From a checkpoint of a small mixture-of-experts model trained on Wikipedia.
Size: 12 layers, vocabulary 2949.
Experts: 64 SwiGLU neurons an expert, 2 picks a token.
Training: a variant of Muon for the experts, 490M tokens, 7480 steps.
Below are experts of layer 7 (counted from 0) of a mixture-of-experts language model. Rows are named router (the router's row for the expert), gate (a neuron's input weights, with its number), up (a neuron's input weights, with its number) and show model dimensions 0-127. Each number is 200 + 30 x the weight over its row's rms, rounded and kept within 0 to 999.
Before each expert's rows: a language model's description of what the expert responds to. This comes from a sample of Wikipedia text that the model never trained on.

# expert 12
Abstract noun suffixes. Word-final suffix pieces forming nouns and verb forms, plus commas, such as determ-ination, involv-ement, narr-ative, dise-ase.
router,203,247,172,194,182,198,171,164,227,195,186,229,263,223,187,178,239,222,221,230,175,229,220,212,186,224,204,215,269,216,161,216,215,152,203,197,203,212,202,161,228,213,200,213,245,187,175,152,238,225,202,171,188,248,236,225,162,126,210,215,154,189,197,206,225,175,174,235,242,191,208,164,176,266,209,167,223,214,211,204,197,184,192,218,164,218,226,216,152,239,256,235,181,181,158,237,262,184,195,256,189,171,206,208,189,173,226,226,198,269,183,204,177,213,194,225,162,195,213,230,129,194,136,233,196,249,176,168
gate0,235,215,238,208,249,179,157,214,219,175,220,248,207,196,238,159,189,232,234,215,159,191,202,217,180,204,177,167,196,132,260,187,169,203,218,226,224,183,183,220,267,250,237,205,208,174,228,172,157,207,257,195,274,188,247,221,212,181,221,230,172,184,174,190,261,217,137,170,227,185,156,175,226,204,196,181,208,198,181,205,146,182,166,199,230,202,184,203,170,224,218,204,212,182,178,225,178,207,178,168,271,202,223,213,179,164,231,238,213,235,212,181,163,208,193,196,139,197,255,231,221,259,168,182,156,177,192,194
up0,190,232,238,188,237,186,242,231,197,226,197,151,120,176,221,183,171,191,162,189,191,223,174,229,224,140,119,155,186,209,223,198,217,188,181,184,213,221,226,185,188,147,169,201,134,186,180,186,203,220,198,217,160,182,218,162,157,183,146,214,235,179,162,217,226,164,208,223,195,160,202,155,201,175,199,204,183,204,139,177,182,223,189,193,167,177,220,206,235,267,148,210,188,219,186,206,222,205,165,189,256,244,203,206,193,145,161,165,234,222,215,225,133,189,125,173,210,209,207,209,224,193,223,216,195,214,231,164
gate1,181,174,170,221,170,184,218,196,230,211,200,205,232,176,202,128,209,224,193,193,160,147,197,194,198,171,220,173,243,229,176,193,169,204,182,234,166,186,166,124,194,180,154,209,211,189,175,168,240,209,292,228,201,219,208,148,254,179,247,222,250,205,171,226,223,221,187,222,219,169,202,228,144,158,139,242,214,200,146,261,200,211,200,203,175,193,160,205,192,217,149,217,242,180,206,190,158,153,219,196,257,213,198,236,187,222,209,169,192,226,236,211,165,207,214,215,189,161,154,235,204,200,163,198,239,216,225,168
up1,238,184,191,207,172,213,204,131,183,205,235,203,212,182,132,135,186,200,205,183,178,134,196,156,218,196,212,226,221,238,172,183,183,190,202,176,214,143,171,181,274,154,167,231,190,189,242,177,228,185,235,217,199,199,240,222,204,242,239,169,183,187,168,139,153,165,180,211,233,175,158,195,182,129,139,203,199,187,245,202,217,182,151,197,207,173,243,217,217,189,179,186,219,202,208,199,217,230,192,222,149,161,224,214,238,159,192,231,179,147,246,231,191,197,249,160,185,212,168,217,194,192,163,182,196,174,180,161
gate2,171,221,213,154,252,208,217,227,189,185,201,171,237,194,171,201,226,179,205,174,137,246,186,166,183,219,220,150,251,197,170,196,175,178,200,207,239,212,201,170,207,190,227,183,195,209,186,192,185,144,226,286,218,204,186,181,174,157,224,243,204,194,231,165,158,221,227,236,218,197,216,231,191,244,248,226,178,231,195,249,155,205,200,242,235,206,257,165,195,152,214,189,174,201,219,214,163,231,203,211,193,164,221,241,220,233,249,197,204,175,217,179,229,261,217,137,259,200,165,124,183,205,168,255,179,185,202,200
up2,215,220,213,175,240,181,187,239,181,230,168,209,154,107,189,194,168,247,205,223,180,232,195,206,238,219,232,205,197,189,190,204,230,206,252,152,242,206,195,257,212,168,158,195,225,163,149,170,249,214,200,243,252,212,238,181,229,173,166,228,230,203,251,203,208,225,198,200,204,218,160,186,224,178,207,237,166,260,183,234,223,186,214,244,160,195,203,170,169,191,209,184,151,247,197,204,165,227,165,214,215,228,162,151,172,188,248,210,178,173,232,187,152,228,178,212,228,238,143,252,193,202,159,212,223,173,230,181
gate3,218,281,152,167,187,225,242,198,194,201,178,221,241,215,271,199,176,262,211,192,178,193,176,148,264,206,173,219,238,191,239,200,148,204,186,242,195,179,168,209,232,149,242,193,150,195,216,167,188,186,263,238,134,223,212,218,197,191,211,228,163,183,230,268,186,188,213,192,170,230,230,167,152,180,167,184,142,209,225,189,211,214,166,205,182,184,173,225,142,186,224,240,150,189,227,202,231,204,208,195,209,193,196,230,185,185,222,252,157,211,222,199,190,174,205,185,225,163,230,215,159,174,206,176,164,200,201,235
up3,208,227,201,263,214,195,200,178,176,178,221,182,208,155,260,240,214,235,213,195,175,259,180,220,215,191,178,201,234,203,203,211,249,226,212,252,213,222,244,225,226,193,157,154,197,194,224,163,223,146,238,229,240,142,258,185,188,261,202,203,243,216,233,236,219,193,182,225,192,187,149,233,171,168,232,212,163,127,164,177,219,200,183,218,151,231,179,155,193,177,251,170,223,234,176,207,195,189,259,175,210,212,203,217,140,241,164,196,187,234,254,184,200,158,171,199,212,179,195,240,238,203,180,190,198,205,224,214
gate4,195,224,138,162,198,200,188,186,215,195,143,204,178,216,202,209,193,223,153,225,193,202,225,175,226,208,153,227,219,153,159,189,172,198,243,167,170,142,139,116,175,178,179,183,261,229,215,207,232,184,225,268,228,219,243,161,147,199,233,223,184,225,191,222,194,246,193,232,229,189,221,177,158,206,171,234,235,170,167,212,237,177,195,259,160,218,216,249,202,193,230,197,173,162,157,219,166,178,218,203,227,220,145,217,205,224,225,158,184,205,196,211,179,171,135,200,242,185,203,221,176,205,218,193,185,242,213,171
up4,219,172,166,195,221,218,202,225,187,208,187,184,219,213,227,150,198,168,205,225,192,161,135,220,217,157,177,208,198,171,173,203,147,133,260,238,182,199,122,182,205,187,247,211,233,220,220,204,188,218,282,196,209,169,159,189,202,220,252,207,239,173,181,200,176,212,185,146,196,206,127,202,181,195,161,254,232,187,178,156,205,227,245,193,178,156,228,206,152,191,186,210,289,211,188,168,230,182,225,168,225,201,182,195,235,265,204,215,155,177,218,231,186,202,182,184,162,230,178,188,184,199,195,232,216,207,167,190
gate5,203,171,211,181,239,179,188,183,209,166,187,209,205,211,244,139,146,195,164,190,178,221,185,128,145,210,170,223,175,163,232,195,202,277,199,233,213,218,230,205,207,219,213,188,190,243,180,263,240,200,202,207,172,222,216,184,151,206,156,185,242,223,200,217,154,169,214,200,190,270,165,184,167,156,215,151,224,213,145,189,228,186,208,149,226,236,137,167,168,214,181,214,149,235,196,234,204,202,182,253,253,189,190,219,213,185,183,222,192,195,212,219,219,211,207,201,194,231,242,155,145,196,184,211,231,193,134,228
up5,166,237,209,207,148,224,169,247,207,189,209,221,167,189,196,156,206,186,202,181,216,192,218,195,260,235,209,190,229,197,207,168,187,220,239,210,161,226,176,199,157,217,163,186,277,253,131,123,187,226,187,216,207,142,233,213,179,248,184,196,182,187,231,159,219,164,196,201,177,165,203,211,208,161,157,197,200,195,270,174,186,222,205,239,243,192,194,216,219,213,191,204,204,240,167,194,167,200,277,214,138,205,186,225,215,182,167,231,168,110,211,195,197,223,196,207,258,162,164,225,221,207,224,193,208,207,220,177
gate6,191,210,164,163,208,240,219,240,185,195,191,215,180,201,190,239,170,178,166,178,205,244,191,185,165,221,221,208,208,146,155,230,185,232,176,194,181,199,161,179,227,207,247,209,186,193,193,168,220,268,228,199,237,191,191,218,258,209,233,124,282,183,183,255,208,198,194,165,189,158,173,168,141,243,232,220,237,193,153,218,178,181,226,228,246,183,257,207,178,166,221,230,176,209,249,150,197,190,210,231,216,183,157,203,165,208,189,180,187,232,189,261,206,190,160,145,225,174,220,212,153,215,206,229,195,168,245,213
up6,189,239,199,165,183,220,213,235,260,228,164,193,156,161,159,177,197,190,213,182,189,177,236,195,265,225,176,207,176,195,180,203,189,214,107,183,248,200,210,206,188,188,191,146,219,233,224,235,200,157,197,256,204,168,180,210,210,239,174,220,161,199,188,116,196,219,200,214,196,210,198,265,217,228,156,189,166,192,170,219,198,216,245,226,113,238,161,175,199,184,183,165,209,186,248,221,204,180,203,199,197,212,151,227,239,177,200,142,222,194,196,188,242,229,141,226,193,171,214,201,197,177,236,197,230,163,197,247
gate7,153,206,211,170,260,197,255,197,231,232,177,188,218,242,280,165,162,188,211,156,178,175,191,240,148,186,186,200,205,204,175,219,220,203,225,176,206,178,254,161,182,197,192,236,241,303,241,205,191,183,165,229,187,250,208,220,209,222,241,198,192,179,146,171,216,173,185,194,176,192,206,216,225,171,252,195,182,188,209,171,160,137,253,199,192,226,232,236,193,182,198,188,236,191,230,264,148,218,194,220,204,238,208,189,207,172,160,167,182,222,187,191,150,175,201,202,181,244,193,170,192,253,166,198,205,211,176,172
up7,199,162,190,255,217,198,251,200,221,164,171,198,191,187,222,147,224,216,245,163,185,266,159,190,208,193,201,181,195,196,213,195,234,176,167,221,208,203,218,250,178,207,190,155,163,267,193,160,218,187,202,197,208,200,158,154,188,230,218,119,147,224,188,181,189,158,205,201,145,206,188,210,172,205,228,160,194,149,213,258,300,183,231,195,231,243,210,225,199,199,239,193,178,171,203,251,156,217,208,208,180,200,238,210,200,216,198,215,208,224,229,193,164,226,231,206,137,201,186,238,248,182,162,171,178,229,188,237
gate8,194,196,191,173,227,182,172,234,218,204,199,172,224,153,180,200,184,154,196,205,209,113,191,235,167,196,168,209,218,214,151,244,231,178,165,242,214,221,217,187,156,133,192,188,215,206,154,227,251,154,221,179,185,168,219,203,249,229,220,254,133,210,214,187,203,191,219,246,214,176,178,187,175,196,288,192,216,203,191,152,159,228,203,188,170,192,180,175,207,199,276,222,184,176,197,162,239,190,165,222,178,209,170,186,227,178,189,254,168,208,164,202,209,251,167,215,251,191,187,194,226,134,232,225,196,217,186,175
up8,160,191,236,148,214,234,256,223,227,131,256,220,217,171,189,163,180,197,162,160,185,189,184,216,183,185,159,190,179,193,199,265,250,179,177,192,228,194,202,175,218,178,185,154,204,208,167,223,204,186,183,258,175,203,191,160,204,188,139,212,169,201,260,182,159,191,175,239,206,183,197,258,188,234,191,241,210,247,166,182,184,208,204,200,209,192,194,227,158,251,204,222,250,185,226,207,246,188,186,249,179,219,188,219,196,155,210,153,188,205,189,284,236,178,160,187,215,176,199,153,225,215,166,266,186,170,183,222
gate9,234,237,198,170,264,250,205,204,260,225,216,193,197,207,202,183,181,182,244,151,211,224,241,187,199,227,171,132,238,227,222,275,164,213,235,224,180,251,228,178,211,216,176,139,250,210,148,194,134,245,192,214,180,184,169,208,181,144,177,192,205,189,187,219,228,181,208,213,130,202,167,193,250,177,234,186,208,197,158,166,191,161,168,193,202,192,182,181,175,170,203,199,167,236,225,215,234,159,201,205,178,222,168,194,225,201,227,198,224,140,202,194,177,128,169,166,195,231,207,184,181,192,144,203,194,230,187,206
up9,153,182,185,192,222,202,186,172,228,203,215,258,183,145,197,183,170,200,174,178,238,193,227,216,185,198,191,227,214,243,207,191,177,220,211,144,129,184,174,173,217,222,148,173,202,211,211,187,232,142,220,190,223,240,178,196,208,186,227,194,258,213,228,181,217,210,235,198,229,189,221,227,191,220,219,211,176,228,193,242,238,171,262,156,189,270,147,187,248,222,212,202,147,240,192,247,176,209,192,204,185,219,186,181,183,240,124,180,216,200,187,175,167,161,174,146,180,214,142,163,192,202,225,168,168,245,257,248
gate10,164,143,237,164,153,281,209,275,178,210,161,224,185,191,239,155,192,196,188,233,160,165,192,179,153,211,216,184,232,231,184,250,180,213,237,148,206,204,145,233,202,169,221,176,222,179,235,205,226,204,193,190,184,207,194,190,188,198,214,204,209,172,221,168,199,156,210,224,186,186,215,196,225,227,220,192,196,170,218,197,168,217,197,212,167,213,265,239,156,181,216,258,149,173,233,189,225,152,199,217,189,179,186,159,181,236,206,172,242,208,183,230,238,217,254,219,160,238,144,137,246,203,212,235,195,166,161,195
up10,194,203,239,194,225,261,221,236,272,208,211,171,201,180,180,174,206,208,184,233,161,213,214,257,207,264,219,225,159,203,223,180,240,177,169,206,207,165,152,221,230,246,203,150,237,144,192,159,187,190,258,220,202,184,209,194,192,157,161,225,193,201,189,221,168,177,155,230,215,176,217,244,201,227,163,148,207,184,254,213,183,197,219,178,179,170,166,204,225,150,206,251,202,167,207,229,215,231,219,229,213,179,204,199,192,236,267,162,177,207,193,192,259,177,196,178,190,196,127,193,165,213,228,224,207,234,228,133
gate11,202,182,212,142,191,151,156,202,219,190,200,232,210,243,195,228,171,182,240,162,233,240,184,194,233,165,205,228,199,238,162,184,183,195,237,197,188,205,207,205,233,176,195,228,195,198,218,167,280,203,218,234,208,204,203,238,185,195,211,173,188,212,234,177,245,240,157,227,112,261,198,153,174,178,270,166,201,222,236,184,207,200,222,206,193,163,210,237,162,169,193,226,202,158,192,254,232,194,186,195,210,177,236,194,229,222,236,241,188,202,124,233,253,248,202,204,185,184,194,155,165,191,191,182,205,195,155,134
up11,219,244,183,238,212,227,254,263,168,222,239,181,181,225,203,169,212,191,187,194,131,232,234,179,248,207,144,215,243,163,260,190,217,186,185,192,217,196,233,194,180,200,156,177,215,199,256,228,168,173,186,197,166,200,181,213,237,205,203,187,183,236,219,174,155,222,164,185,240,179,238,210,211,177,168,230,231,235,261,205,206,228,138,231,209,213,196,196,143,255,203,222,120,190,178,216,166,230,220,188,207,199,249,208,212,222,190,163,188,234,255,235,246,227,198,213,245,178,203,241,236,224,223,198,226,190,223,229
gate12,228,201,165,156,213,269,219,205,235,169,225,195,192,217,179,177,176,171,209,208,216,217,199,179,166,181,203,119,159,226,226,263,173,185,222,209,176,250,210,178,189,187,196,165,152,163,186,179,231,223,191,220,219,196,130,204,194,129,200,184,243,190,156,173,184,220,176,230,261,242,244,221,209,239,192,139,245,192,173,195,179,248,184,180,223,199,164,208,190,163,181,189,209,169,232,239,219,137,180,262,186,132,221,188,213,209,198,208,252,226,204,196,208,185,162,151,176,190,149,171,191,180,210,192,200,211,177,195
up12,189,270,227,165,134,210,196,205,181,159,190,200,178,203,164,211,170,209,174,225,173,158,200,256,190,218,246,208,268,188,195,203,220,214,224,171,195,203,238,171,224,208,231,153,208,264,188,239,194,203,179,151,165,227,145,173,182,218,165,207,168,216,184,177,188,174,198,143,194,179,192,231,143,228,170,257,238,231,198,216,231,178,283,228,186,247,216,203,205,185,205,245,210,194,257,131,171,186,209,184,200,256,169,157,162,213,226,233,154,194,184,198,230,218,226,190,186,225,198,207,159,206,188,223,217,201,209,218
gate13,205,145,202,214,224,204,136,203,222,191,209,177,192,189,224,240,218,211,181,208,230,209,194,221,142,214,235,186,182,254,142,179,212,166,171,196,156,209,244,171,219,251,259,221,213,174,166,230,216,213,215,189,186,213,192,134,220,215,167,214,175,188,177,189,216,185,149,162,175,201,207,223,205,224,160,215,210,159,241,204,239,235,176,232,234,217,208,174,178,165,225,182,246,285,156,103,223,195,221,197,237,192,263,243,218,215,172,232,158,156,202,191,186,190,239,184,176,184,174,183,180,166,229,205,229,180,199,222
up13,146,229,182,179,192,199,234,182,172,172,193,142,246,231,173,201,244,235,202,199,194,221,239,213,211,150,240,217,211,210,256,245,181,268,255,214,172,150,250,165,185,187,214,186,200,207,200,180,168,229,251,185,186,236,168,243,162,218,169,173,216,214,200,202,255,196,235,159,227,237,172,194,243,200,193,165,200,190,245,170,206,159,241,195,232,160,155,235,214,197,157,174,240,160,240,228,196,220,183,180,200,155,185,173,231,208,221,178,199,215,177,174,195,180,239,174,224,161,274,198,176,163,220,159,219,229,199,210
gate14,172,136,196,160,214,197,196,173,259,184,200,206,145,227,201,165,196,181,228,242,171,217,219,209,221,238,171,206,217,167,195,227,251,200,187,231,156,229,222,147,160,176,195,184,191,176,230,218,187,229,223,185,192,219,234,188,175,191,201,225,179,153,222,235,169,182,187,129,190,257,216,137,239,203,211,202,255,246,211,182,281,221,164,195,210,196,167,209,174,101,194,168,239,165,177,251,202,162,194,146,184,201,224,180,221,210,191,217,196,173,223,192,193,212,173,186,206,198,239,211,208,224,151,226,203,140,205,215
up14,194,242,206,177,196,199,242,265,170,221,175,142,199,214,198,203,202,200,112,240,223,214,182,218,156,240,172,163,202,225,151,184,194,157,214,190,200,233,163,203,211,190,169,181,159,220,224,235,207,195,176,195,230,201,130,246,217,202,173,171,190,217,202,165,120,223,202,181,217,158,196,220,203,230,200,171,191,212,131,215,224,233,218,198,165,164,217,224,220,247,233,156,212,194,244,205,230,206,167,134,189,200,154,177,178,167,192,195,198,176,219,177,169,205,174,156,172,239,263,175,171,214,209,263,220,208,170,220
gate15,163,203,155,161,219,199,156,262,174,128,205,186,218,161,236,182,236,246,186,215,194,185,209,205,224,168,180,131,198,201,203,160,215,216,224,204,225,223,221,229,217,266,167,163,188,141,182,198,226,236,191,202,228,176,196,190,215,181,271,162,209,231,205,227,221,146,161,255,209,219,162,161,228,249,166,210,186,202,189,235,216,221,193,234,205,223,189,223,177,224,188,200,224,187,193,175,198,259,193,229,188,172,199,184,228,162,166,223,160,125,205,199,173,187,233,165,200,195,217,212,215,192,136,226,236,151,231,155
up15,187,191,150,244,195,194,180,190,203,194,223,220,207,174,187,223,159,227,201,186,215,208,177,213,175,245,246,184,195,157,203,246,238,218,201,206,207,253,150,228,196,186,224,238,202,178,178,237,208,128,197,196,176,160,229,218,202,229,221,205,219,154,235,244,192,221,245,240,184,225,234,172,203,208,212,228,235,203,239,185,232,182,233,165,180,260,205,177,239,261,191,169,173,231,187,177,177,156,134,149,196,222,201,191,222,175,174,212,183,191,179,186,236,206,200,196,246,269,261,188,135,148,232,151,193,180,184,253
gate16,166,204,174,130,218,148,262,213,206,229,230,212,184,186,206,202,192,266,222,205,203,127,206,193,163,171,162,235,207,205,143,206,154,212,175,188,212,205,215,234,197,241,141,200,168,183,203,197,253,269,226,177,150,148,200,215,183,204,202,180,203,185,191,142,172,187,184,174,206,227,231,113,213,225,165,176,196,192,214,210,195,152,212,210,207,195,198,228,181,214,200,206,259,202,177,165,258,170,189,172,230,204,194,183,261,194,251,182,148,224,201,225,223,171,194,195,192,211,151,215,179,228,189,183,177,179,151,171
up16,134,192,200,187,213,218,189,225,213,228,245,211,187,193,201,217,180,231,211,174,210,269,170,182,157,225,235,227,182,233,222,193,184,191,209,230,178,222,231,222,227,160,145,197,233,179,119,186,172,185,207,171,206,224,131,263,190,239,209,158,247,194,233,249,209,156,187,189,220,139,184,225,209,226,249,230,182,193,152,191,168,210,198,246,187,184,194,144,245,188,193,193,253,215,176,184,206,218,205,166,138,186,180,223,208,238,259,214,142,176,220,182,209,194,207,237,214,171,243,177,170,206,239,213,210,207,186,155
gate17,221,195,232,245,156,201,217,166,225,265,242,172,201,188,180,158,139,220,220,175,197,217,217,223,226,168,174,203,211,170,156,209,225,225,178,178,192,192,185,171,188,270,267,243,139,244,183,244,214,214,202,194,204,201,249,199,211,231,164,192,197,208,256,156,197,224,239,219,152,175,201,145,191,162,220,156,165,182,176,182,233,229,245,183,251,231,215,197,245,209,234,208,246,214,227,199,217,219,204,219,248,188,174,178,227,194,230,236,177,215,155,207,163,151,210,188,215,208,173,162,175,204,223,194,237,134,228,201
up17,192,201,166,175,240,189,211,161,217,184,213,262,245,234,210,184,246,161,249,214,212,213,182,180,217,210,199,195,200,219,175,186,235,217,205,245,181,251,270,223,207,248,190,177,160,188,189,199,207,220,208,227,207,201,185,183,201,209,267,193,138,210,206,213,205,228,190,253,234,223,195,208,235,195,264,232,233,225,192,168,220,227,239,188,175,241,140,212,242,207,224,257,175,214,212,217,165,210,236,177,215,147,217,239,174,259,163,182,184,234,203,148,209,206,226,262,231,189,205,204,237,234,265,184,262,200,222,192
gate18,181,204,181,157,280,186,155,183,219,173,173,215,258,173,276,223,233,199,196,180,185,199,236,225,236,214,194,157,187,157,209,160,171,168,212,211,230,209,197,178,242,214,234,231,192,284,180,202,147,212,216,205,190,179,209,214,160,237,176,167,206,195,181,177,249,199,174,221,245,203,219,232,235,225,196,193,238,242,207,155,191,204,184,161,158,217,180,221,150,194,169,201,226,193,172,208,180,243,168,235,224,181,172,154,235,195,164,225,130,201,259,207,177,194,144,204,146,165,180,216,197,208,194,210,191,159,165,214
up18,162,218,160,248,214,135,202,208,189,197,203,161,210,238,237,215,173,230,177,174,232,164,184,208,254,220,206,188,204,164,183,171,231,271,203,156,190,155,193,163,193,172,207,246,191,170,173,137,273,209,210,189,156,207,177,214,147,242,224,179,206,205,247,210,174,219,191,226,230,216,265,201,216,190,195,179,199,218,190,160,148,233,165,200,162,189,188,134,149,218,180,151,213,202,196,240,237,177,183,214,238,186,159,222,150,171,201,159,157,176,246,195,217,216,196,220,256,185,208,190,217,209,239,216,217,221,224,197
gate19,188,239,154,133,185,203,230,217,218,213,156,252,200,174,193,193,163,147,189,230,187,233,258,144,225,208,166,183,210,214,180,199,188,172,216,144,196,185,247,183,225,258,219,284,199,218,234,218,207,201,187,178,220,163,214,188,205,180,191,225,211,187,198,228,232,208,223,179,207,203,236,200,235,182,190,265,143,205,172,211,228,190,228,214,233,216,216,206,228,248,189,185,148,240,194,156,156,200,202,189,211,177,237,167,212,192,219,237,186,207,173,170,168,133,195,180,191,224,234,239,176,225,145,161,272,159,190,226
up19,174,243,241,180,231,168,194,205,180,215,257,224,234,234,213,215,266,208,204,160,209,140,232,232,163,233,218,182,215,235,213,207,160,222,181,235,214,177,230,212,201,201,231,217,159,186,167,201,201,212,196,225,194,153,217,217,236,149,225,217,153,191,263,168,190,235,198,153,216,283,221,234,217,189,199,175,261,219,161,181,231,223,138,220,237,198,213,183,216,218,175,205,203,194,187,195,202,173,195,161,184,238,126,184,240,231,169,234,222,227,197,236,242,203,177,181,222,185,211,128,202,189,247,143,190,196,203,189
gate20,213,198,178,223,162,202,204,217,200,220,181,172,189,186,199,215,206,234,190,215,213,211,178,199,197,155,231,215,213,192,152,222,252,208,209,220,183,222,184,161,195,223,233,173,150,205,213,218,194,257,199,181,199,141,201,220,209,211,187,220,225,244,191,164,180,225,230,202,175,152,209,184,192,194,235,160,284,203,263,216,226,176,202,204,119,200,211,198,202,254,213,270,263,223,216,194,206,187,202,196,249,245,183,186,258,196,160,178,210,170,210,181,222,230,197,203,160,271,182,174,191,215,124,174,211,180,103,192
up20,177,200,180,167,212,159,178,204,230,227,183,221,191,225,170,146,221,155,218,169,212,203,205,189,241,174,208,209,197,198,223,172,221,169,187,212,229,220,219,158,148,165,211,170,265,200,237,224,180,214,253,234,187,186,196,224,266,167,200,125,168,227,212,205,192,192,206,208,232,245,194,174,163,165,175,219,204,182,212,219,203,143,205,224,224,187,215,202,168,207,166,185,202,242,132,174,230,192,160,246,181,139,228,213,128,169,227,195,223,198,203,188,165,175,167,233,203,235,240,238,235,260,210,270,222,203,252,199
gate21,190,180,177,238,209,217,220,168,184,191,149,215,196,199,180,125,172,191,241,181,165,189,216,188,219,198,213,244,224,181,225,192,148,197,259,206,204,198,202,155,197,189,174,208,222,235,219,186,168,234,278,232,152,181,196,134,168,200,236,222,200,198,192,258,243,194,213,235,235,233,198,198,159,175,129,224,215,245,214,205,201,182,158,234,161,176,213,219,255,216,158,201,247,191,223,178,200,193,169,221,234,170,220,199,207,227,192,162,130,259,242,218,208,160,162,192,235,181,197,223,160,243,182,198,243,213,176,180
up21,165,187,209,202,168,185,221,140,223,243,237,236,238,183,229,214,241,148,192,162,248,142,181,194,166,216,163,165,204,185,182,172,207,238,197,199,202,220,221,188,191,194,180,250,174,175,148,170,250,180,187,199,93,235,178,204,214,247,197,199,207,217,224,205,175,138,188,195,190,157,232,216,191,172,177,212,197,148,207,194,181,217,258,193,208,222,204,196,204,211,192,237,233,181,243,198,190,175,237,202,158,174,218,182,158,163,184,139,203,219,200,211,174,254,228,168,149,193,219,169,226,217,170,242,144,157,181,179
gate22,203,229,184,169,211,187,174,194,229,183,195,228,196,217,195,116,194,188,171,149,168,205,231,194,199,152,180,211,213,156,171,238,192,236,159,172,184,234,192,143,172,204,186,170,241,225,205,170,152,197,269,205,175,204,263,146,258,181,241,224,193,203,226,278,207,240,204,247,220,161,216,173,169,208,214,200,192,243,151,268,174,174,188,228,185,191,173,178,194,173,191,234,211,172,188,200,183,176,237,180,226,248,176,223,211,199,220,168,196,278,195,202,196,225,167,237,167,157,218,176,173,217,184,218,186,230,189,170
up22,203,211,173,194,156,186,247,239,242,205,219,195,221,154,216,154,222,210,212,183,211,220,219,157,217,145,203,177,234,188,178,230,199,193,185,220,190,204,205,193,229,201,168,207,198,190,220,198,226,138,241,301,173,226,232,165,253,206,185,221,195,182,194,281,212,202,161,182,214,215,211,152,192,161,150,238,189,264,162,215,146,184,160,192,163,216,164,230,200,171,185,245,203,197,171,265,219,197,232,198,223,215,182,218,234,220,232,200,214,234,181,157,130,173,207,187,229,148,222,169,171,164,176,194,226,226,203,199
gate23,205,249,194,199,141,223,191,179,181,208,211,201,232,220,202,179,176,240,214,191,205,217,218,211,146,219,208,152,220,218,229,200,265,209,232,253,209,187,192,185,208,165,227,234,226,223,167,213,211,184,209,165,190,166,196,192,196,229,168,247,267,234,180,146,194,160,200,207,221,188,204,187,232,258,203,207,216,248,156,194,195,157,255,180,161,193,131,194,181,217,195,288,192,268,212,145,186,175,161,172,224,246,188,179,180,228,245,186,216,165,159,204,164,199,204,182,244,202,160,210,244,190,182,188,254,175,176,176
up23,214,201,185,209,190,185,195,177,178,229,244,200,148,172,177,161,149,231,211,173,241,226,188,215,167,149,241,192,241,143,245,168,224,226,218,220,193,198,182,197,185,193,252,212,212,148,199,219,271,220,216,160,232,149,192,171,207,142,181,214,228,229,167,192,204,198,192,193,195,139,193,234,207,274,164,207,233,150,147,139,189,189,213,194,195,216,237,234,266,187,173,160,189,221,176,215,230,165,195,174,241,225,218,182,204,181,212,210,182,186,213,168,172,160,213,268,181,237,203,237,202,180,153,183,219,190,169,169
gate24,216,157,198,201,194,217,257,221,160,168,210,265,173,249,221,186,162,156,185,146,194,229,223,180,184,182,225,179,248,203,185,218,199,214,211,238,162,178,176,175,180,197,203,186,141,204,201,201,176,146,223,192,232,188,206,227,172,178,193,198,180,216,202,229,206,186,160,226,246,173,256,213,211,176,238,241,239,246,246,214,154,207,213,262,223,187,182,265,204,194,152,199,177,233,252,174,204,199,227,239,163,196,180,204,223,215,252,221,143,219,206,223,218,153,209,178,185,181,235,202,210,218,237,246,150,133,201,153
up24,201,168,211,222,184,219,189,222,206,265,249,187,174,160,240,164,171,173,224,182,254,273,201,219,190,174,240,164,159,216,217,208,213,211,219,163,189,289,162,206,143,152,176,198,209,187,181,156,196,237,178,198,226,217,190,240,191,170,241,221,208,184,148,160,206,181,247,216,218,253,186,197,171,216,175,177,217,171,229,187,220,198,123,165,238,217,181,203,221,218,189,159,207,190,235,234,214,195,248,211,223,211,197,233,220,184,176,230,227,211,228,161,166,247,246,179,149,216,235,171,206,188,213,207,209,209,217,137
gate25,199,241,190,192,165,210,134,174,219,168,188,174,195,163,179,221,200,202,210,207,207,163,222,221,206,100,237,180,181,182,218,200,197,210,258,208,173,248,195,177,219,181,208,255,166,206,168,269,183,227,243,210,230,213,207,233,175,157,188,242,237,244,229,157,157,178,170,230,208,188,164,206,181,180,189,161,155,203,237,154,232,192,203,172,214,278,231,231,196,144,224,269,238,152,175,208,233,192,136,222,220,174,201,198,241,214,169,202,190,220,199,181,209,193,174,191,240,207,205,211,227,204,187,169,230,191,176,224
up25,219,157,260,252,176,191,195,203,190,195,176,260,230,245,184,161,163,206,267,237,211,176,249,192,249,215,181,281,245,222,191,240,182,220,175,140,197,188,228,189,161,224,231,175,219,188,212,175,255,263,194,235,211,216,160,229,198,172,179,251,191,229,233,155,180,197,188,203,193,241,231,259,203,177,166,222,212,222,196,209,215,226,179,184,198,216,205,206,239,156,156,213,180,229,171,159,157,161,199,219,198,160,187,205,220,216,198,195,226,215,165,200,231,229,198,217,148,173,160,214,245,236,212,216,157,194,227,202
gate26,258,179,262,158,229,180,195,245,188,246,196,193,213,247,229,160,187,171,190,270,185,193,180,154,223,241,179,230,189,191,208,187,193,186,213,242,237,194,201,238,184,196,203,172,252,190,216,173,198,181,181,156,192,205,276,205,180,183,201,186,187,157,153,189,227,231,191,213,196,174,235,222,221,195,203,235,209,156,114,228,139,228,217,165,211,205,164,244,170,246,160,200,172,182,194,196,180,215,149,163,233,185,256,218,244,218,231,277,254,171,180,208,179,212,208,178,176,230,228,182,179,199,195,205,198,216,179,209
up26,170,152,149,129,177,225,188,210,209,212,257,184,183,102,192,232,212,179,177,182,205,158,217,180,175,145,171,152,190,187,214,240,176,255,215,213,214,202,241,143,247,191,171,175,226,224,189,202,218,239,175,170,235,212,177,171,210,203,189,208,201,226,221,191,227,180,238,155,186,183,212,204,214,207,226,218,197,223,217,142,214,173,237,197,183,213,234,155,184,191,252,215,153,161,164,191,259,206,206,241,168,190,258,171,191,164,171,233,198,203,176,171,152,207,242,190,248,172,165,181,172,220,207,204,237,245,203,215